{"num_hidden_layers": 14, "hidden_size": 448, "n_experts": 128, "experts_per_token": 6, "d_expert": 32, "d_shared_expert": 64, "hidden_act": "swiglu", "moe_layers": [0, 1, 2, 3, 4, 5, 6, 7, 8, 9, 10, 11, 12, 13], "router_score": "softmax", "normalize_top_k": false, "routed_scale": 4.62, "balance_loss": 0.000627, "balance_bias": true, "router_logit_norm": 1.5, "init_std_router": 0.00929, "lr_router": 0.00116, "num_attention_heads": 14, "num_key_value_heads": 7, "head_dim": 32, "vocab_size": 32768, "norm": "rmsnorm", "norm_place": "pre", "norm_eps": 1e-05, "positions": "rope", "rope_theta": 2580.0, "rope_fraction": 1.0, "qk_norm": false, "attn_scale": 0.177, "tie_word_embeddings": true, "parallel_block": false, "init": "normal", "init_std_qkv": 0.0238, "init_std_o": 0.0238, "init_std_up": 0.0238, "init_std_down": 0.0238, "optimizer": "adamw", "learning_rate": 0.000749, "beta1": 0.9, "beta2": 0.98, "weight_decay": 0.53, "lr_head": 0.00597, "max_grad_norm": 1.0, "warmup_steps": 496, "schedule": "cos", "final_lr_fraction": 0.03, "batch_tokens": [65536, 131072], "max_seq_len": 1024, "doc_mask": true, "train_tokens": 512100000, "max_steps": 5522, "dataset": "wikipedia_en"}
Below are experts of layer 5 (counted from 0) of a mixture-of-experts language model. Rows are named router (the router's row for the expert), gate (a neuron's input weights, with its number), up (a neuron's input weights, with its number) and show model dimensions 320-383. Each number is 500 + 50 x the weight over its row's rms, rounded and kept within 0 to 999. Numbers have three digits each.
After each expert's rows: a language model's description of what the expert responds to; "gets" lists some tokens that make up at least twice as much of what it gets as of all text. This comes from a sample of Wikipedia text that the model never trained on. Tokens count by the router's weight.

# expert 11
router:527457520442552488425488477490561512452608504539533502474526486421422528537503556594564463558547545584541561443487529549562538500552458486490474455508537464471525653563483587576579543453394523
gate0:482603500472456485508505472540553485468443489394511469469480510596611428505458472491539519465493499442479488456545526514472393459354517566524451547457461573424461512582519495441440518529513523
up0:495510396537610420526476505432508513497483427483538504471426512557534484489578504603604423507558499487392506458512469539528527488438483541441570489549491536479535536535491424481494542451476521
gate1:500554546424502606514580471520422561443474571481560456458459443521496508499480432495464438482504531533554481480546489603502479460475597488575471480521420498450451493549497519507438485547492555
up1:523589462452516531510444519510435572396468532469536484420488522441446478496451471439529500543512520516438516432557488558542496474441547481529435432523498476482499519532526363530494494434465586
gate2:449514446457525546543508516549517412622459578444521499464456507427509420439487429462510535465500467445560520494508490482495471489522524451521563485429500445518435497494432511473502522433522509
up2:473510551501495393476479469474480476523481531493450578550493542544497386490515498473512474482519549453471496506481557551548547582616466446561463490446483614485554488489477628505509407482470500
gate3:514515525447544562564554496495503530544483615411495450606504496516517572460496471460483489422493534473580438531532497512466443497530454441588441563498480506529432499607458463490513514439569518
up3:505565518464492433473503487474556602494486525522499529467478503531552475482590514495545425492523436490428411480555483503499511409388562509477487445502486473502553440577549422507478533483550528
Description: Clause-linking conjunctions
gets: " and", " while", "\n", " While", " for", " with"

# expert 46
router:551413533517538441466492484493557530638542481477503518488442436471564458509476464508485562443521508550612557542526563588447528488504489510395512483616482435501401639380454515442529521503508569
gate2:514506402420439468485483436489497486530444523452433578456516489584559473580498486490568512435600512466438521427464539494521541427492531532530519522524478489473426461461482472527490547434423486
up2:508567453392505441479499473524506462582382524496480491469515586578529477674437558419523545455477418466517549545484575441505432442449457527465502548543489518473538572481528354469494501485344540
gate3:498470537519426471565456435431519503580489505466572443466574486506539563534472534597475532504443395487431447508499527527519587483476427546568490455497424536472584464396526621538508528448467481
up3:546636513392444491525463534517560562415474578544562511536471538434489491508567566462484452501575473474508579487510565431512487537448528467458505461470513499452527484524506499478506527459444415
gate4:483579593474539517497520478443495539431458438494512482482488504535602427544516472530471440503502437568513529530443431470434531580519499485539481508521476594522461482506536549594472489438578478
up4:475415543563499416446533518468536508551522401451516507535390401563490412574477532478366511522473433645558472608504526545503558488568459559538526558525424559439457567510436504546542440474478473
gate5:502466447454524526444529454463549377528504462551604494491467449554473487456594449514481582492539597520534517491537429478501475544539537489520431545426465464376488440526568381516466516589492551
up5:576396478455508488477527488568516425568493471485560488502426413526459447454552492532443589431539501512543509633549545405553477475583485488496388605431427472416485479519481413529502460577533515
Description: Infobox field words
gets: "-", " by", "y", " OS", "ro", "="

# expert 41
router:505594473554510433482527462545483467544570565492557569486541526560449541510354478448545524577440473462545535577464572517542419428459510466497515457516420470491491511562427503517528560428416514
gate0:463506592427514492464473506498460513533481522462475591498458555513460533483485469519515439520534634513452491462550517496382419496449446481571466490442583581566537499452482488518459493472445546
up0:500536514478484506460451586516495525519479529502481621447443534518414452462478467493552471498573630477510463523507524471461438487516505489583470504467577526480543518459502436492451487465470542
gate1:558519511581522490448501466501480606505564566418509484547430575486484541453520417504480481458559464462510494486522455498493467450441547458527452484533610492525471507522467463438434442482485509
up1:485542475587347439442541504535478532494568513469432599472544588490489514433533468448433433495642465513447414484500478562594529456444628400496571477551517461510459470482449529429382467477498547
gate2:547565551464448503484511547501520521495507446433489400584449444524563487529498488513473522413472448539503495536502477496512502420532503636486537543519384480507455519508527479424477423510533426
up2:613506512528446441437497426511510456483451457461459408529495534522526486507421428491534482568529419486470526526445536459534533430653537518594591480451469483493461435533523510443508438517412490
gate3:547565495438389563552493389557516380577499555466531609435483459484552461496457498509495568428481451492582585557441534481429482513591458440565472500510512431472570486423485567461531563493476509
up3:542464406597530437385466610512554592532506493489492441529512441483550527516578541608536500517491467527592496550482467460508513471515545470433466490535484504436429560566529517436384506521527480
Description: Place-name commas
gets: ",", " County,", "a,", "i,", "e,", "o,"

# expert 20
router:453613447483557559526533583568442521484569562524535525507488563508488543535507521476607438494509426543510482402549470538505521543472477423461481489508600442473455520522516480531458448471518436
gate0:480509494491498548600550434574494498411511582522434500538491489536564542491582540520494553468523568481483498437422443437504568482503572499499538400496545516498603466470428635567608489436521484
up0:520510494493466445475458540433519517542480410476591474506551522448420494541458424509486465487475482482477564537615597527496366554533405503469450592495462444498416492512580449432470566562466522
gate1:503488428488531573479550594534500525540545549551550503462553458539502532427463573534614427471535472479503508438563465558511534566523550442545493540557533466501502477505552463471479521509567496
up1:517553523463508458467495378445468506444527590479467454520534542513441522500421515529361444482465487536483454468478514465494555545532625524516506508544474536555534485487517463534468521506518475
gate2:494511471524533519522480541426552527488519528518610481496505479472463400493484348455516427496385610542552415491554474484471494466549335504511560447498471503489440509587527549494508474459438485
up2:504518477485500473455491537483512506539466567586519452464577470479538479506507560465514479521627475487592536362468546520484478518522460567604536463507411582504458538452470552494534573449521509
gate3:515455471517536508440535600557469491524432548499411486567457434458469460576622520496558579574478449550453533481519555547465526498427474452522443503386500473428455562511524500477464461611567552
up3:476524511465449444556481422463540463501548502537637518452498468511486480414371471469480440517520513492527486497464462420544469526489536523454514497569497567552512462489491479526556608434428433
Description: Plural endings before commas
gets: "s,", "\n", " |", "s", "es,", ","

# expert 50
router:456510452590543533482546496431581542527442507508490585467598499542483604490540521420529508500577531482545552476490477485489484581495563578425495511423540525537524544427446455552432517554494451
gate0:567516565398478433476447555528452459525556528546524416504477439533521438543511438628406563475429567546499452565474466519476432438477387451610517500490408531502496509630528526461513522462497559
up0:468455440524506500506475563461431437491459453563378484496499504492505485420523482494502446481504489528465505508495437487562481594504483510521464527447466631516539529500549495462521518500544502
gate1:517491419554504373516507503485389592453522644421527480499501507466488449501466566504472504454448491525477381554558497552494501401508386532469492478482445490550467530454538448489546475514412564
up1:479546539437491551454491500468554450492564427559444478509471526525495520437576453404550579532600551514545617523445556547503484532501631555498523578472480505482519546533501514465500490522574457
gate2:532565479518563553618518605505509375576550464503428508543491505521512517505527453507565461509515541458502563510396482582544583473541490557601504525552507556531497567476479484433550596514474472
up2:476451534499471453414426386539507524394415484530563509494516454464558515505447514525476490458519440488500521553545505416467544489518459473454504460501540435438481417523533536628538506438526435
gate3:503492506452537481501494519477429482550519454472509504551504530524479489470554575554436557529558555519525504541461515564510568504553428444483498574463463568484518485475526503459526452468518484
up3:548512523533428488549471530481544526476470547561519520453385490460566492501440476520630429510426458522492477468481497490528481454410556533531539451562470428547529429551492519590477546560478545
Description: Copula and auxiliaries
gets: " was", " is", " were", " are", " be", " been"

# expert 39
router:580523494497579504521555503593379498454492469521438449456494496344528496513554499538501493399470434444545547462433546494560456428493536494481541538537519556474490489471548516526486559551434419
gate0:502489498539523496453450437518512525580512564536443397535511404525420498493530460479542590576471569516531505497509459398514545551450507487464430441476441520510517460467508458512405556525510436
up0:508490498485466520490485552450445598446463519529471538436558520482581609595480546489488421443480488477478480472550606580419560461565442524460527455599494426558502512534560539515524487530488523
gate1:511401526538558508498485471476435469512577527469530567496491416536445439516443463498501528448557558493416481534341473447555576486498528589472509457623483530501500484477413568547518545453476518
up1:495503554495450536481475514414539622494511453504504455442504547499509537503524440528458468443479547516549519449613547556481491488457480397522512611503484450610495473447585470486470555573535552
gate2:460513531425532528451513504493503548495488561565456513543486467518507525434591510562419456507560515553485436519534453438454517454519480566557511426511412498505405557530552549570444505618618456
up2:551537515533463509472516474565498569582470522473461459534463563488457494408578549558539471474558501421508590535446488508538456530439504459487483469529405635555550498469534613582505546456588411
gate3:465519477520600483593540557486500361537548490545497513484512401537550488528521497482475608479489512459500531518544566415564383523498469473530479491477552395534445543502500461491503524493465564
up3:454501536476592485435532454467509516465504519401515582502506527516546485530461596485466526498526475547508474477482491569476501483484507507425571478535478564489486469505465517436559489464484427
Description: Name-final syllables
gets: " (", "i", "k", "j", "man", "uk"

# expert 60
router:445493430482490436465410415495512506578567550448525538458489477588484440496541543534470524532529477477568522548454518553562426515519545504512536515407562538470474466490458500462547472491442570
gate2:427564412560476481513443529452475400492528468531513453527474613476522319462617501386471466483555484549472540530520488443545456555541525482551529467512591574406504488567513502460551390522442471
up2:416555536476520587516512502489417507464514528542607474456468593493526417434516458441487427466523531581470507505541489545438395596548513467578565450481606555541490461569482478514509440541502524
gate3:513569542473525512491498517409476521497389481509503541469411391565471544490545463482534555461543472439489506542554553530482512544543463493471581467505612478493519520557606554527481493611526557
up3:408526467480484456528494472481513511579538509463473517442564425626495460460673572450523576512415421507509444461552611505584460532512519518518535595540567524447557475549470455489541477523430524
gate4:422473516552419514541486414541557499535580527498404557513482509469552422571481557603384493546520509539577424518409506463524451567440524535539559494512459598534396529530479486497536475530571420
up4:533470443471526459472610502547445507506475435515645436520489548511391557422436490462504541494445484473551494499537571454434469449516441506479456487536485468528502499571416482466416512498434512
gate5:566434478490503529526504538454518437467471520522448483480510481485485508460401457601512536536563513504463470458510526532474441614445489454523377442469470456585514520526474565501547566507553535
up5:505502595597525555592468554461493533477393423504491487510480401459506634488432506482493493435548501391469547504529421532392442401505461457446569523498439444575456539419518478493481458528547410
Description: Names, numbers, and math
gets: " of", " and", " that", "-", " 2000", " David"

# expert 42
router:559486445405493501631483507489467465556493418541512514513587533553550463602525516516501464514555543489465445519463594492472478473531403542562462494440488509512576469433532497598523594511469446
gate0:563409511433572432549434536570556504460509498471583538482583491541569539485459497457495482497522484583453510466556483546497485515431474495393530532492526483502567553457407434425487502497455476
up0:566557530477447517471522479547526551529524523476458460483443520426436566412508596491461516553555483467572575551473476525577464528538486484550469473586514445526483430570549528446532484489503563
gate1:504495483524485428519453433489505491471567485431505439508530410575499501543481549434448471400509510515521509438515513577459580491549508443551492584455511534510486471439479532449562470496451525
up1:570420605477511459491370465459511485489450559515477465521484447523549568480561430490573447497468490527544486603530485498445417468510536515507453428500475496517519571522477577534476557535502641
gate2:508569449531502457455551526460525550488515505430540531442500359486558490452519515377515525590556416524581501498464471459584586582428604462435518494550460481467493541553474490473454533507490605
up2:563445452440567536534464488459449534482485477516495487505516495459488522521514476435502466508543508562474542559569450578512556469506534553486483519557628446487441444434536378460495450499474483
gate3:580506467491456506511388464524478502554573574520482550429539385471504462564477517502510486501421526434509483523446566475514460417478554492456542428581506514517492600458453502535583445565523419
up3:458469514525466495480459558441458663363427462465479524566467488497528544579533429492627507483550433521517418519492479516489484547420551478519375516398501483540478420522554501520493551504442576
Description: Mid-word letter fragments
gets: "c", "qu", " Sp", "w", " one", "p"

# expert 13
router:594466414500522571487543513596497421555566541554412557611472463537592513648478428488513484560582497545598455539470493531488482498509532444438515481528513507526479459455464480564497396508547472
gate0:474445528523567597460556510530575406468545522597410589510513553462546482537488502466499516551528536542511495420498554446540580486620560440519466572512556480538571507446536475414578448517466428
up0:495478568582507511501474529559536542435494514529434558508516573499568534640472473472571506561491543555513536468486602477507469469549526410603415547466510438544532440512539506495587427511590433
gate1:487546446591421521530550441553508479515547549613346632503464594461430511479528431398515602524635530545518495465521481545533588486538602449441388540470469451480525499466472448522533430483494541
up1:507414490563482416436506398506453515475558476552552434528499445445607397604485412429568455472404446514565527447493565537489512530575542535487490584464523574470498492459461500518499514499496525
gate2:493516501513488555508433570502485396535453478518478468603456477406471448544601549464528553436538493480535595541519456387431425492551481437506487557485568556515508605571527472584431544536586506
up2:519606468548533538461435569513474516495512425498442442588416506467496536585634568470531445506445495519527517537539494471527435447555561454515510521443529457515494571532508511584455537500503507
gate3:475534529576498477476544581530456576521483593556430389540512528471483498500480545502495460447578502439583540509497471482470479469557583532475596509475488562509393525469549509483490469561466541
up3:448548495578496548466544544461507554448430493565508422493538513471585579486509448503489498478582510455567531517473545461471522526543517570455579438475573523480380496465493430419459534524505473
Description: Family and person nouns
gets: " son", " father", " mother", " daughter", " wife", " brother"